config.toml
n_layer = 16
d_model = 256
n_experts = 32
experts_per_token = 2
d_expert = 64
d_shared_expert = 256
activation = "geglu"
moe_layers = [2, 3, 4, 5, 6, 7, 8, 9, 10, 11, 12, 13, 14, 15]
router_score = "softmax"
normalize_top_k = true
routed_scale = 1.0
balance_loss = 0.00271
balance_bias = false
router_z_loss = 0.0001
n_groups = 8
groups_per_token = 2
init_std_router = 0.00689
lr_router = 0.00174
n_head = 2
n_kv_head = 1
head_dim = 128
vocab_size = 6344
norm = "layernorm"
norm_place = "peri"
norm_eps = 1e-05
positions = "rope"
rope_base = 10000.0
rope_fraction = 0.5
qk_norm = false
attn_scale = 0.0884
tie_embeddings = true
parallel_block = false
extras = ["capped logits"]
init = "normal"
init_std_qkv = 0.0307
init_std_o = 0.00542
init_std_up = 0.0307
init_std_down = 0.00313
optimizer = "soap_variant"
lr = 0.00238
lr_mult_o = 0.805
beta1 = 0.95
beta2 = 0.99
lr_head = 0.00909
grad_clip = 1.0
warmup_steps = 200
schedule = "wsd"
decay_fraction = 1.0
decay_shape = "linear"
final_lr_fraction = 0.05
batch_tokens = 65536
seq_len = 256
doc_mask = true
train_tokens = 250100000
steps = 3817
dataset = "wikipedia_en"
Below are experts of layer 4 (counted from 0) of a mixture-of-experts language model. Rows are named router (the router's row for the expert), down (a neuron's output weights, with its number) and show model dimensions 0-255. Each number is 128 + 24 x the weight over its row's rms, rounded and kept within 0 to 255.
After each expert's rows: a language model's description of what the expert responds to. This comes from a sample of Wikipedia text that the model never trained on.

# expert 10
router [180 133 136 133 138 140 155 133 103 136 118 139 116 146 165 164 102  88 129  78 129  93 174 138 145  87 115 157 110  81 168 104 162 111 137 150  85 102 188 161 141 166  98 133 119 189 130 130  79 130 132  89 126 157 129 121 101 147 143 149 171 121  88 120 110 106 111 144 165 137 131  91 128 140 126 161 124 172 148 131 121 143 131 146  85  68 118 158 173 134 134 146 114 145 134 145 121 107  97  97  95 135 124 132 118 172 108  96 168 160 115 141 127 152 131 151 100 141 150 163 125 124 159  57 113  99 103 117 113 136 153 121 130  96  81 121 142 115 130 103 125 138  94 126 128 157 102 134 144 121 145 118 138 138 166 122 127 155 142 124 131 113 106 145 135 155 127 119  88 132 101 157  95 112 163 129 132 146 142 137 115 111 113 132 137 145 163 149 123 134 174 113 177  89 157 127 151 112 118 102 143 125  96 106  96 130 129  85 118 152  90 134 103  96 110  98 146 138 109 156 114 116 108 105 116 111  83 160 139 114 117 134 115 113 132 127 144 120 131 103 170 134 148  91 106 115 144 125  85 133 106 144 101 164 131 135]
down2 [112  84 122  95  82 104 127 139 113 147 131 127 157 176 166 112 105 102 122 121 140 148 140 108 141 111  75 177 170 173 156 114 104 143 141 117 135 190 109 125 131 150 127 116 149 157 107 134 134 145 127 120 102 115 123 148 121 122 156 155 143  74 184 107 143 113 135 146 101 125 128 109 106 144 131 121 117 130  94 152  88  87  61 164 133 135 110 140 153 159 139 191 149 134 138 117 100 136 110 106 160 128 103  74 108 122 136 122 132 116 133 173 126 122 106 122 136 177 123 149 156 105  92 111 160 141 126 101 114 101 133 102 178 146 110 152 127 124  85 138 153 128 119 162 155  98 131 139 179 150 138  98 117 108 161 112 154 152 135 106 132 116 131 144 180 126  95  88 152 120 147 135 113 115 118 130 107 143 114 115 153 120 112 171 102 113 141  90 127 117 117 102 121 113 160 152 156 108 131  93 140 101 147 134 127 140 123 106 151 121 139 132 112  90 161  99  86  96 152  95 137 126 171 118 116 127 131 102 131 149 163 151 159 120 101 159  98 102  77 150 141 145 138 121 111  81 110 149 140 107 133 125 159 143  97 119]
Years and section headers. Century digits of years such as 201, 199, 200 and line breaks closing wiki section headings like ==Taxonomy== or ===Academic===.

# expert 23
router [150 121 112 136 160 111 139 142 177 130 125 136 152 142 134 147 128 121 127 119 158  83 171 127 112 127 116 144 133  96 153 132 134 134 108 151  90 123 187 144 120 117 128 119 106 147 122  99 109 120 124 105 123 148 100 165 117 129 127 150 132 106 126 152 111 111 120 102 148 109 129  92 123 171  93 126  84 149 166 205 121 133 136 187  79 118 171 121 108 113 104  99 152 129 154 156 139  93  92 118 153 118 110 132 120 154  76 101 130 106 146  75 124 164 126 104 133 150 138 166 112 119 166 148 126  73 126 111 166  86 151 184 139  86 102 134 128 133 178 124 149 124 133 106 122 110 122 102 145 104 165 107 182 127 167 133 134 123 152 130  95 112  92 112 140 111  89 117 124 132 112 146  50 110 162 115 168 127 122 126 106 116 126 115 150 173 144 167 124 167 162  94 144 118 136 136 145 124 118 142 133 139  78 105 126 121 110 114 133 157 126 124  97  93 107 131 120 104 106 145 127 129 110 135 115 136 106 147 149 147  93 157  83 113 138 131 102 143 135 105 158 149 173 115 117  98 138  95 136 115 116 146 114 150 121 137]
down0 [114 137 113 140  78 109 109 106 146 102 134 145 125 114 107 125 138 123 142 111 133 130 161 114  89 135 122 117  87 103 127 127 146 127  89 175  85 159 129 142 157 100 122 124 131 163 154 104 139 106 108 152 103  84 145 112 124 157 105 158 153 112 119 119 105 155 103  96 124 140  79 114 185 146 127 124 124 141 163 145 112 159  97 146 136 108  76 147  90 147 119 162 169 121 110 135 134 138 136 155 147  93 108 132 135 139 111 135  82 117  98 143 127 144 133 153 171 120 108 148 129 133  96 160 130 126 143  71 131 137 144 100 107 124 171 108 136 120 124 149 161 109 139 146 130 144 127 129  92 161 100 150 162 163  85  68 136 111 114 147 143 140 169 134 137  95  91 134 150 129 153 128 164 133  95 106 117 141 152  98  54 163 135 104 102 135 161 110 163 143  96 118 143 162 125 123 132 158 114  78 142 129 154 140  99 157 123 131 143 130 146 136 121 109 123 118 158 141 131 135 175 173 154 119 156 144  78 148 106 166 107  73 122 143 143 160 133 149 109 158 120 159  94 137 122  85 106 150 111 134 154 108 147 103 141 161]
Biography career verbs. Verbs and prepositions in life-and-career narratives about a person: attended, won, joined, studied, signed, under, to, from.

# expert 29
router [133 113  98  75 100 160 154 161 149 146 141 125 143 138 140 147 108  89 121 124 175  87 198 120 141 113 114 143  95  83 166 115 141 135  97 157 101 123 164 192 140 140  91 147 103 128 117 107  90 169 145  96 107 106 162 150 102 160 110 162 163 138 121 127 130 125 109  98 144 124 124 125 123 148 136 142  67 160 114 189 123 108 131 166  95  95 153 120 128 148  97 102 124 133  96 173  95 112 143 153 150 136 118 148 126  98  98 144 154 109 139  86 139 153 140 118 108 115 142 129 129 118 150 122 141 126 100  93 163 142 184 113 144  83 137 108 151 107 128 112 118 139 122  81 112 174 115 154 142  99 115  87 145 141 162 145 142 157 126 174 149 141 112 136 144  87 108 114 124 138 100 119 127 134 156 152 162 148 157 114 116 121 118 108 114 127 147  99 114 140 154 107 159 102 132 176 145 153 132 148 129 130 141 139 139 117 116 111 106 168  85 134 100  88 108 111 114 162 109 130 120 126 134 129 123 117  99 125 151 132 131 130 100 116 172 158 136 134 111  96 124 108 157  92 110 121 165 131 101 109 114 114 105 151  83 140]
down0 [ 85 149 100 147  80 166  99  98 133 109 161 183 139 107 129 117 117 153 140 175 111 152 134 104 146 133 126 133 127 122 130 149 108 129 150 118  76 136 134 128 142 139 138 178 116 108 121  95 138 127 101 124 129 112  93 137 100  95 117 144 169 141 155 161 123 125 124 150  89  62 148  84 124 101 103 118 144 164 136 128 157 153 158  91  80 102 138 163 132 121 142 115 152 121 118 114 111 133 138 125 126  92  81  91 143 127 152 137 118 135 168 109 151 136 149 134 146 152 146 147 103 147 110 125 158 147 145 122 108 134 129 125  94 125 132 142  96 144 109 130  95 132 127 102 114 120 119 168  99 148 130 132 144 124 109 111 138 114 136 142 165 134 132 178 100  97  76 125 111 126 120 119 151 130 134 137 147 155 131 132 166 125  98 158 103 117  85 147 155 104 130 132 129 141 104 151 122 128 164  91 109 162 149 115 100  94 165 126 108 174 100 119 147 101  86 120 161  98 136 127 114 158 164  95  98 147 138 126 143 131 164 136 138 146 143 186 162  50  93  98 131 120 121 186 110 116 113 141 111 116 175 153 120 120 102 168]
Events and paragraph ends. Nouns about seasons, elections, albums and results (final, round, following, result), and periods ending paragraphs before new sections.

# expert 24
router [135  89 136 125 147 140 137 149 146 160 185 124 102 126 176 115  81 108 119 123 133  85 157 119 128 131 117 154 161 136 131  99 159 129 119 175 104 112 167 152 162 162 123 116 145 122 126  77  78 137 144 112 141 141 132 104 104 167 124 129 141  97 101 128 104 109 124 134 143 128 127 136 131 130 142 113 140 107 147 135 136 115 138 169  99  89 156 172 124 124 102 119 123 107 151 177 119 104 136 116 150 145 156 124 127 141 108 138 170 124 165  92 108 104 168 140 147 132 159 123 131 125 144 115 125  94  77 136 116 132 140 154 117 134 128 158 144  86 127 137 110 113  82 142 104 158 115 130 153 100 129  63 184 149 156 128 153 147 156  94 144 109  95 114 155 119 113 150 115 101  98 141  71 113 122 124 166 165 119 125  98 126 118 124 164 111 162 143 117 161 147  83 137 125 141 133 141 143 134 124 135 120 112 106 137 107 153  95  95 131 120 149 126  99  82 125 137 146 110 149 130 183 103 139 132  88 112 139 156  93 121 166  94 131 169 146 125 134 106  95 186 129 168 108 105  93 142 117  82  97 148 155  76 141 117 130]
down0 [120 174 115  89 137 193 156  88 156 112 163 122 129 130  93 113 165 162 100 103 128 152 131 149 139 117 135 162 142 120 135 108 120 104 117 147 127  88 127 128 154 128 118 143 123 142 134 121 141 135 175  96 127 115 119 101 108 126  95 153 102 141 112 146 129  72 116 137 138 123 146 140 144 159 153 158 119 117 108  97  86 134 102 130 124 147 178  92 115 146 143 112 177 144 137 111 126 109 141 116 110 115  97 109 110  67 163 130 148 109 113 158 107 139 118 143 125  85 138 146 119 123 138 108 110 111 114 112 102 146 115  88 133  96 152  90 109 165 160 129 132 115 109 118 182 147 157 164 126 138 100 186 122 133 125 120 137 116 130 135 122 131 165 109 116 182 152 160 132 161 142 146 142 180 133 138 124 111 152  61 141 160 116 151  96 107 171 143 127 152 106 113 127 126 114 107 127 129 135 120 109 134 116  93 114 186  97 112 131 105  82 129 150 148 132  94 129 160 133 120 112 140  90  88 102 141  97 126 159 131 166 113 161 153  76 121 170 136 157 102 113 112 129 132 117  90 157 118 125 140 103 160 152 101 173  94]
Name-initial pieces. Capital initials R, P, J, T, N, New, and word pieces like i, ar, on inside personal names, often in tables.

# expert 9
router [130 114 120 123 111 158 105 189 140 146 152 148 127  97 104 143  94  90 116 157 132  61 184 102 120 109 127 123  98 118 164  81 173 147  96 138  72 105 178 166 161 123  71 107 160 132 117 132 139 140 146 113 110 120 136 121 102 176  91 158 168 108 126  94 117 115 137 143 135 129 135  86 125 122 113 124 144 153 139 173 162 138 110 143  87 107 155 131 122 124 125  94 113 180 122 158 153 156 123 118 144 153 165 112 110 164 113 101 154 144 102  93 119 123 150 142 126 110 159 149 117 125 165  90 142 116 102 100 122 137 185 122 114  99  86 136 182 134 166 145 151 125 112 115  98 116 123 122 160  97 140 105 123 126 138 123 152 150 155 127 152  93 105 140 127 104 104  89 114 112 109 142 131 153 102 111 119 151 139 118  90 138 119 111 114 175 126 119 122 180 169 100 125 137 163 128 127 135 115 127 154 128 123 120 126 122 127 104  82 139 117 100 131 110 101 126 100 171 144 158  75 154 142 146 123 142 121 140 163 102 125 165 127 111 137 122 130 133  97  97 148 143 141 102 135 109 135 129 122 125 125 142 106 171 111  96]
down0 [124 128 149 114 128 140  71 124 144 131 129 130 181 108 133 138  75 113 108 130 138 122 103 109 151 148 143 131 124 156 120 162 139  74 152 115 132 146  84 127  90 137 148  95 124 117 165 124  86  91 138  96 129 113 151 140 117 121 158 104 115 129 119 126 125 116 128 124 126 112 124  97 137 146 160 143 129 122 119 101 123 159 149 166 135 140 138 116 122 139 140 121 122  88 136 146 128 168 110  96 134 114 128 127 147  88 100 135 108 138 150  95 113 154 147 111 121 141 132 188 139 127 115 147 123  97 114 106 132 133 107 140 143 142 169 125 114 153 114 110 119 123 188 149 159 145 135 197 129 123 130 149 158 123 116 134 117 151  70 128 175  77 124 134 105 148 140 114 118 145 103 104 201 188 107 115 131 124  81  89 121  80 130 144 168 134 177 193 142 128  93 140 133 135 116 123 141 123 139 142 169  89 126  93 168  96 119 136  90 120 117 131 143  94 148 141 115 117 113  86 107 129 157  92 149 108 169 166  96 136 148 128 125 123 114 147 164 114 134 115 121 123 118 102 111 134 103 124  96 201 145 157  98 151 122  94]
Place names, and, closers. The word and, closing parentheses, and place-name endings like -shire, -ville, -ridge, -ham, plus coordinate symbols °N, °W.

# expert 8
router [157 105 126 152 129 160 115 169 156 140 142 161 101 131 120 139  78 115 109 123 153  89 140 158 144 103 137 143 118 115 128  87 155 130 162 147  96 142 147 136 143 152 128 136 169 135 103 123 127 104  90  76 106 130 123 116 115 121 143 149 156 118 133 116 116 127 123 133 148 103 108 145 149 143 100 140 117 167 192 154 132 131 140 160 127 121 121 135 115 122 128 121  95 209 144 170 114 117 104 112 117 114 151  76 101 152 139 105 160 158  97  94 111 150 145 124 126 136 151 129 126 106 112 131  93 111 124 124 144 124 204  95 143 117  97 173 163  88 178 115 108 131 120 131 126 111 118 127 130 103 161 137 129 124 157 136 166 163 169 126 121 107 144 155 108 131 131 112 116 112 113 148 114 116 120  95 158 130 141 173 102 134 105  95 149 142 170 160  89 154 157  76 164 140 125 125 148 124 120 120 148 120 117 136 109 109 131  88 132 143 104 127 144  66 146 106  97 142  90 150 128 134 115 108 114 143  97 147 132  87 148 159  76 100 186 116 135 115 123  97 155 109 158 141 110  91 131 149  90  82 109 121 123 128 111 104]
down0 [110 119  85 193 139 101 142 158 169 112 160 157 102 123 129 112 156 166 143 114 176 135 123 124 148 138 100 128 138 152 116 101 128 125 204 106 102 113 150 116 108 141  88 123 141 116 115 150 109 139 138 126  98 114 138 152 107 115 146 155 111 129 131 144 115  86 120 103 106 152 170  90 117 100 109 151 136 130 124 120 170 126 144 152 137 122 153 100 123 139 149 144 115 125 104  96  90  84 103 120 107 182 143 148 124 117 155 138 131 107 168 119 149 153 172 136 155 155 103 107 123 102 124 121  85 153 146 124 144 144 153 140  91 131 127 152 160 144  85 133 112  94 113  95 120 141 111  95 169 125 126 168 162 135 103 124 123 154 112 121 137  77 121 125 148 107  92 129 135 133 137  77 124 123 148 114 131  90 120 148 114 129 127 123 135 102 103 133  99 122 162 199  86 170 102  65 180 125 162 125 171 174 132 121  91 143  74 108 106 134 117 143 131 119  71 111 139 106 123 143 144 100 122 158 146 123 121 131 147 135 100 138 120 130 127 119 144 136 118 116 135 116 157  86 106 123 146 116 183 109 150 135 145 132 119 153]
Copula and auxiliaries. Forms of be and have, also, not, or, used as the main verb after a subject, e.g. "is an Argentine", "are generally".

# expert 18
router [172 102 126 103 170 161 136 155 156 176 121 144 116 118 115 148 138 107 136 117 155 106 180 112 154 108 127 155 103  67 155  88 133 162 142 145  96 109 164 142 141 167 105 136  95 114 110 148 121 117 135  95 162 118 153 138  91 158 126 164 158 140 111 135 112 134 126 112 139 134 110 133 132 146 148 124  86 169 103 146 163 118 132 113  86 105 157 139 118 157 111 110 112 163 141 158 122 157 143 125 135 142 128 104 107 125 116 115 148 139 142 115 154  94 130 137 126 131 152 119 109 114 153 132 164 112  80 126 151  97 173 148 120 127  91 150 129  87 134 140 152 126 111  86 103 153 115 164 156 117 115 108 129 166 160 114 158 153 157 112 122 133 132 122 137 122 128  91 112 103  88 157 106 137 110  94 188 111 132 139  92 130 135 106 164 147 163 147  87 135 146  86 154  98 141 121 167 145 126 153 182 147 133 106 110 110 116  97  89 120 120 132 105 113  92 118 118 120 119 160  95 126 110 129 102 100 112 145 162 124 164 148  79 106 167 144 138 115  90  83 140 111 158 116 153 134 141 126 101 127 109 134 126 128  52  95]
down0 [123 132 105 131 144 128 115 164 149 107  61 132 124 105 183 117  84  92 158 120 133 120 172 164 135 154 107 124 142 137 149 133  87 150 133  69  92 119 133 138  84 141 129  78 146 122 129 116 124 148 125 122 137 126 153 126 139 115 122 144 154 115 108 142  95 106 147 128  96 109 135  86  80 141 152 132 142 139 156 144 130 126 120  95 105 133 130 153 112 118 141 141 147  93 105 147 113 120 133 129  98 156 146 159 128 160 178 165 162  91 135 149 112 137 135 118 158 125 114 110 111 104 203 150 119 133 134 140 148 132 198 132 170 157 117 121 131 132 107 191 130 132 131 116  86 116 110 103 103 111 149 153 145 111 156 157 114 141 130 143 146 125 163 113  79  84 157 155 142  97 119 110 129  77 144 117  98 172 123 100 100 108  90 147 137 131  87 109 154 126 108 117 170 100 114 135 126  92 150 160 167 148 172 134 133 113 133 116 101 149 159 125 163 146 114  75 138  92 121 140 116 149 114 118 135 122 150 129 161  76 147 139 149 146 113 102  99 126 147 135 133  93 100 129 139 139  93 134 130 136 129 120 122 146  82 128]
Suffixes and section markers. Suffix pieces such as -ical, -ate, -ys, -th, -ers, words like century, rights, feet, and == heading marks.

# expert 20
router [173 127 142 127 127 164 133 164 109 165 128 132 120 123 153 129 133 103 135 130 154 119 139 105 140  95 124 156 116 118 127 121 130 141 125 176 120 138 184 138 118 126  93 103 127 135 125 136 133 130 118  79 113 157 119 129 117 154 115 144 172 118 118 163  89 107 115  90 165 140 121 134 128 124 124 127 144 151 164 140 159 118 103 197 102 119 136 120 135 135  85 126  91 146 172 183  95 106 108  86 129 138 151 117 117 159 106 114 172 151 131  92 149 119 134 160 106 133 150 147  59 163 133 111 149 125 129  74 115 136 121 142  95 128 127 128 122  97 136 122  92 128 107  85 108 132  86 114 159  95 162 128 119 123 128  99 146 161 131 167 138 104 136 170 134 134 169 120  94 134 124 149 119 145 124 138 126 187 109 152 135 132 107 112  90 163 151 130  84 102 152 112 181 130 145 120 152 157 127 115  99 142 133 139 114 137 119  91  79 111 130 130 100 110  91 107 110 146 118 160  94 149  98 133 114 114 131 133 144 154 114 132 117 116 118 121 116 150 101  79 184 164 174 144  88  86 116 112  97 108 116 104 127 184 152 132]
down0 [107 163 119 120 139 100 109 135 106 127 117 111 108 154 133 129  93 147 117 133 104 141 162 120 130 102  98 132 119 107  97 195 154 136 121 122 150 101 149 113 137 121 134 116 101 152 164 176 138  75 123 138 121 112 110 112 112  70 137  95 123 136 131 101  96 107 129 130 141 151 130 150 140 131 112 169  84 160 125 103 134 145  99 123 149  93 158  96 167 145 122 141 114 135 118 122 101 117  90  89 104 116 167 156 110 140 135 126 127 161 125 121 122 134 155 151 105 169 149  94  81 112 149 134 102 114 161 128 146 122 170 104 136 135 160 129 149  90 127 122 113 184 131 173 134 139 115 123 129 146 126 190 106 141  99 134 124 135 101 124 111 132 186 149 148 112 136 146 148 156 156  97 155 145 138 100 139  56 146 140 100 164 146 119 134 125 117 161 100 115 118 149 111 160 168 126 171 111 146 157 153 133 108 132 110 143 150  76 139 134 143 129 170 119 135 102 154  93 142 113 113 150  79 142 161 109 100 103 143 157 106 127 148 145 168 126 139  92 103 111  96 122 146 147  95 148 108 106  84 125 116 112 174 169  90 111]
Places and taxonomy. Geographic and classification nouns like area, South, village, Family, Species, plus plural s in headings such as Insignia.

# expert 15
router [145  88 141 133 150 121 125 144 151 120 143 157 130 120 104 170  91 136 147 109 157  82 138  83 159 124  94 160 101 122 151 130 146 136 145 144 109 111 150 100 146 141 128  95 110 151 142 116 102 126 128  90 110 159 149 122 108 157 104 170 181 114 153 137  91 123 121  91 160 124  89 135 130 126 120 153  81 118 168 173 152 121  84 142 120 118 137 112 101 153  91 119  84 155 123 186 128  83 117 125 122 108 145  94  73 139 131 117 157 134 118 103  96 151 130 173 112 161 131 117 126 121 149 135 150  91 101  83 166 108 169 159 100  98 133 156 165 109 149 110 144 102 146 121  84 127 101 116 131 100 131 105 148 152 156 136 135 158 165 167 144 103 126 101 158 128 146  92 113 120 120 171 112 116 115 101 154 140 105 133  91 159 125 139 139 107 105 118 136 135 162 105 165 134 123 135 170 157 138 143 133 102 105 139 135 134 134  93 107 118 137 129 123  57 121 128 114 118 144 143 131 140 112 142  94 118 127 125 149 131 116 130 110 104 175 145 100 135 129 104 155 130 184  73 104 168 129 121 102 143 147 140 102 137 100 157]
down0 [112 161 151 123 123 111 179  82  88 139 111 118 177  96 130 134 150 167 143 135 121 166 114 149 104 125 164 160 158 139 135  95  89  92 119 101 119 132 111 110 107 111 158 123 125 133  78 123 153 139  75 150 103 120 127 164 132 155 123 116 123  85 126 143 179 106 142 129 106 128 122 112 143 141 127 116  94 155  81 153 128 109 147 112 120 134 141 173 130 160 139 171 187 109 123 125 118 101  87 126 114 195 108 122 116 154 159 148 124 110 144 141 127 117 137 125 132 119 160 117 178 139 163 126 118 136 115 148 107 183 124 162 170 104 152 146 148 138 116 128  76 142 156 101 154 129 132 113 149 133 114 140  84 142 105 137 164 140 109 120 122 131  78 126 159  90 127 110 114 162 143  99 116 124 121 108 125 164 178 109 119 107 153 147 120 139 140 145 152 149 129 108  73 155 166 131 116 118 135 135 161 137 129  75 138 125 119 100 124 116  97 111 130 127  91 116 131 113 135 135  99 137  65 128 166 157  57 123  99 140 142 151 153 114 104 129 126 151 140 129  79 132 137 129 120  98 109 132 121 136 101 115  98 101 129 107]
Short stems and table digits. Short stem words like high, end, head, back, raw, the stems before -ing or -ed, lone digits in score tables, paragraph breaks.

# expert 13
router [145 104 123  95 125 198 161 132 137 128 164 146 146 136 135 158 110 113  98 138 177 115 158 130 128  80 115 175 156 131 149  90 134 128 124 185 105 129 120 146 144 118 122 112 159 140 122 119 107 145 128 102 116 150 174 122 130 158 105 146 145 112 120 161  90  98  76  91 129 121 106 133 127 144 127  97 137 120 127 173 153  87 129 170  85 137 169 121 106 128 133  71 126 147 138 172 131  96 152 109 145 139 121 131 120 134 121 109 164 138 140 119 127 114 119 158 111 130 125 137 100 168 188 102 140 109 108  88 120 168 158 182 136 117 121 176 172 123 137 133 115 118 104  97 118 133 129 146 149 126 140  97 113 107 162 132 141 159 124 143 143 124  92 150 101 115  91 115  87 103 113 154 118 156 152 109 131 154 163 133 124 122  97 112 124 162 149 159  71 163 175 109 156  83 136 132 133  94 101 129 134 120  81 113 131 131 141 108 107 150 102 106  95 106 101 117 115 137 148 175 102 142 107 108 140 135 119 116 143 110 156 140 100 111 122 146 138 144 114 104 121 151 154 100 142 124 157 110  86 128  98 158  89 114 105 107]
down2 [119 133 172 157  84 125 148 125 125 159 123 164 125 134 111 131 126 130 129 136 125 128 105 134 128 112  91 129 143 155 122  80 124 135 138 116 120 124 127 121 148  97 147 147 117 121 107 118 165 155 137 116 123 141 152 117 128 167 122  96 152 185 133 140 110 130 109  97 144  75 135 168  84 144  93 104 146  83 130 141 109 122 127 133 161 115 147 132 146 158 119  99 151 131 101 120 137 109 113 137 155 130  97 144 172 140  95 109 138 120 153 189 162 115 109 144  81 102 103  96 148 122 142 124 204  81 126 137  91 127 100  80 153 102  89 129 146  99 143 127 154  99 133 116 150 127 136 112  72 159 116 138 124 117 133 124  90 122 122 144 135 132 130 133 122 151 153 164 153 162 120 176 127 108 147 171 109 152 122 148 101 178  90 166 140 127 118 117 119 107 143 117 107 112  92 137 111 136  88 139 145 101 135 116 118 143 133 159 150 164  96 158 144 126 141 122  98  79 131 110 124 114 109 136 143 125 134  42 129 151 115  92 145 126 142 117 156  90 159 126 152 152  91 141 157 147 167 134 161 164 120  98  86 140 165 102]
Months and place names. Month names in dates, country and place name endings such as Zealand, Niger-ia, Armen-ia, and team or league words like Minnesota, Cup.

# expert 31
router [141  65 112 100 144 101 104 144 167 136 131 152 148 152 143 152 115  63 116  98 187 115 131 100 122 125 108 129 138 101 120 117 158 116 166 144 106 119 150 135 155 138 130  90 118 162 106 157 123 131 111  93 136 143 123 159 127 149 135 159 164  90 127 113  84  93  79  99 166 137  84 117 105 155  97 140 119 150 145 128 150 111 110 149  89 102 157 125 101 147 109 142 136 167 143 188 129 119 116 118 165 117 139 122 105 120 110 125 164 151 153  61 134 139 102 107 149 141 138 132 135 113 166 135 150 116 108  90 123 113 176 160 127 100 118 173 117  99 168 139 128 131  86 122 121 143  97 131 145 127 135  80 110 117 161 135 137 146 187 115 104 146 129 144 115 131 126 111 118 127 115 147  99 110 128 109 159 151 135 140  93 121 133 112 128 125 170 137 128 128 139 114 129 121 154 191 150 130 105 164 138 151 100  87 135 121 106 102  81 163  93 147 114 100 102 155 102 115 110 160 126 129 154 140 108 118 116 140 149 120 133 144  93 113 144 173 112 146 151  80 147 164 134 119 130 145 161 134 105 127 121 160 111 157  96  97]
down2 [153 133 124 121  95 107 163 115 104 146 121 158  93 162 169 124 151 143 104  74 117 162  90  84 138 121 150 186 120  89 129 150 130 113 141 172 134 202 154 135 110 123 130 122 106 114  95 115 103  96 142 132 160 145 168 147 133 165 107 123 130  83 115  91 131 107 101 107  88 156 108 128 106 103 119 124 125 103 145 144 129 109 170 130 130 126 149  96 124 114 101 127 176 108 127 141 153 128 119 116 135 115 148 163 107 122 156 156  96 137 140 139 156 112 120  74 123 159 111 118 121 132 124 143 152 143  99  89 135 143 174 111 122 130 142 119  91 114  81 138 121 154 145 150  92 107 135  82 149 141  96 118 141 141  87 135 109 157 130 139 144 151  97 152 141 162 128 168 102 107  82 136 134 133 127 112 131 122 156 138  91 182 170 147  96 128 136 181 142  67 147 115 120 107 103 117 140 129 133 118 153  93 135 105 150 130 120 138 101  99 140 115 164 104 140 112 150 133 125 176 126 106 137 101 156 159 172 131  85 152  96 144 130 134 167 100 134 142  82 100 137 107 123 128 124 160 105 131 100 111 142 125 155 105 110 137]
Acronyms and award words. Letters inside acronyms like TASSA and PTI, percent signs and closing parentheses in tables, and the words team, Award, Academy, president.

# expert 3
router [163 115 102 108 108 188  98 166 114 143 147 141  91 154 160 148 110 107 143  81 133 134 127 143 127 120 102 150 155 116 154 107 160 136 120 160 100 105 150 162 138 131 151 116 102 146 131 133 138 124 128  82 113 163 116 165 101 146 117 137 167  61 124 108 139 108 102 126 143 161 161  89 115 133 129 149 119 114 179 132 133 110  84 175  77 122 141 123 111 131  89 100 117 162 160 151 111  78  99 113 144 164 161 147  91 154  95 104 133 135  88  90 148 114 128 117 158 153 123 165 125 143 133 164 143  75 130 128 138 100 119 113 136 120  99 120 148  80 111 115 152 162 120 110 119 115 109 114 160  87 148 116 130 147 131 133 138 148 165 165 124 133 103 140 140 137 124 133 120 122 101 153  62 131 164 110 152 101 133 120 104 146 122 117 105 151 152 123 112 124 158  87 170 144 115 146 196 136 136 122 120 116 119  97 137 126 138 119  97 138 147 125 125 101 103  99 120 115 106 178 130 116 116 132 126 172 131 114 152  90 142 153 109 129 171  99 116 137 105 103 129 126 166 111 117 127 138 133  87 147 109 150 146 163 151  95]
down0 [110 159 154 149 117 166 115 192 110 108 142 137 130 106 143 105 138 121 118 144 136  81 111 113 165 159 137 155 105 155 130 102 113 112 116  99 123 149 127 125 138 120 138 129 151 132  89 107 119 152 134 151 155 163 122 101 148 116 117 100 131 119 111 105 138  61 167 131 146 161  75  85 136 118 143 104 138 110 124 104 155 135 141 122 109 138 113 172 120 147 103 135  86 180 159 116 160 128 139 112 152 124 163  78 145 130 142 138 140 129 120 101 122 147 125 116 196 113 151 129 112 167  96 130 131 155 162 116 141 172 100 123  93 103  74 110 112 118 151 155 149 106 103 107 144  81 171 128 143 143 120 166 155 128 159 131 136 105 137 111 133 175 137 133 125 175 147 134 171 142 126 148 122 112  88 104 140 129 114 111  78 101 120  99 173 134 127  73 115 142  80 141 134 159 109 148 126 164  97 168 136 131 123 161 145 146 119 112 143 134 107 118 172 143 105 137 106 119  90 126 117 162 116 163 121 111  83 168 120 126 149 131 110 107 113 164 121  88 126 131 116 140 145 129 118 108 113 135  94 168  87 142 102 108 145 116]
Word-final pieces, function words. Word endings and short function words completing a phrase, such as n-one, fl-our, charg-es, tax-es, plus to, will, it.

# expert 0
router [136  93 148 108 133 132 100 162 113 111 189 126 121 137 141 145 119  97 111  86 124 146 178 106 130 106 103 161 108 114 124 125 162 125 142 152 116 142 161 156 152  95 146  82 139 137 115 126 122 135 142 121 111 157 119 153 132 166 118 138 152 116 135 152  78 111  82  72 176 137 101  76 100 145 105 124 142 159 128 147 104 126 130 152 109 133 126 111 145 115 113 122 109 146 153 147 121 140 109 106 151 116 135 110  86 125 133 107 154 129 130  92 111 142 137 139 111 139 180 130 130 176 153  85 109 146 143  88 163 102 131 102 118 123 148 163 159 143 128 122 139 136  89 127 135 153  92 136 165 100 115 111 142 137 128 122 132 180 151 182 118  89 116 164 131 128  92  88 110 130 153 133 128 150 132 109 150 161 161 129 111 123 129 100 113 151 168 158 111 156 141 122 110 103 130 154 134 142 119 150 141 117 133 120 113 139 113  95  94 102  96 155 162  39 114 142 132 131 122 156 149 109 136  97 117 107 113 151 163 128  94 168 102 124 148 143  89 106  77  91 143 121 168 107 122 135 160 129 100 119 145 132 118 197 125 108]
down0 [154  93 142 182 124 120 126 137  92 142 133 150 114 133 163 148  74 154 142 158 134  85 169 123 160  96 114  85  79 104 110 107 154 122 146 148 100 120 140 142 142 132  98 120  94 147 132 147 104 147 143 170 114  79 141 142 101 132 106 144 123 141 113 130 139 130  93  92 175 105 102  95 137 108 118 141 132 184 146 143 131 170  98 137 133 119 117 143 141 115 131 165 108 109 101 134 132 130  93 111 133 127  96 153 115 104 176 107 177 113 122  91 102 178 134 162 153 145 122 121 124 128 111 175  96 161 132 102 126 110  97 103 119 157 125  91 140 183 106 103 174 139 146 140 118  98 164 120 111 100  99 113 157  78 142 106 132 102 140  89 144 132 147 163 126 108 137 157 104 151  97 124 149 118  98 124 121 130 154 140 152 141 134 160 150 160 154  91 135 159 115 122 137 147 156 112 147 145 105 170 161 119 148 134 128 122  81 103 159 109  83 152 121 154 147 139 107 135 120 137  63 110 125 159 125 127  84 156 133 121  97 124 120 119 129 114 109 168 114 111 122  95 153 136 124 144 153 112 130 109 155  98 110 142 144 110]
Early word-piece fragments. Second word-piece right after a capital first letter in names and words, such as D-ent-on, D-is-banding, Cra-f-tsman, W-ake-field.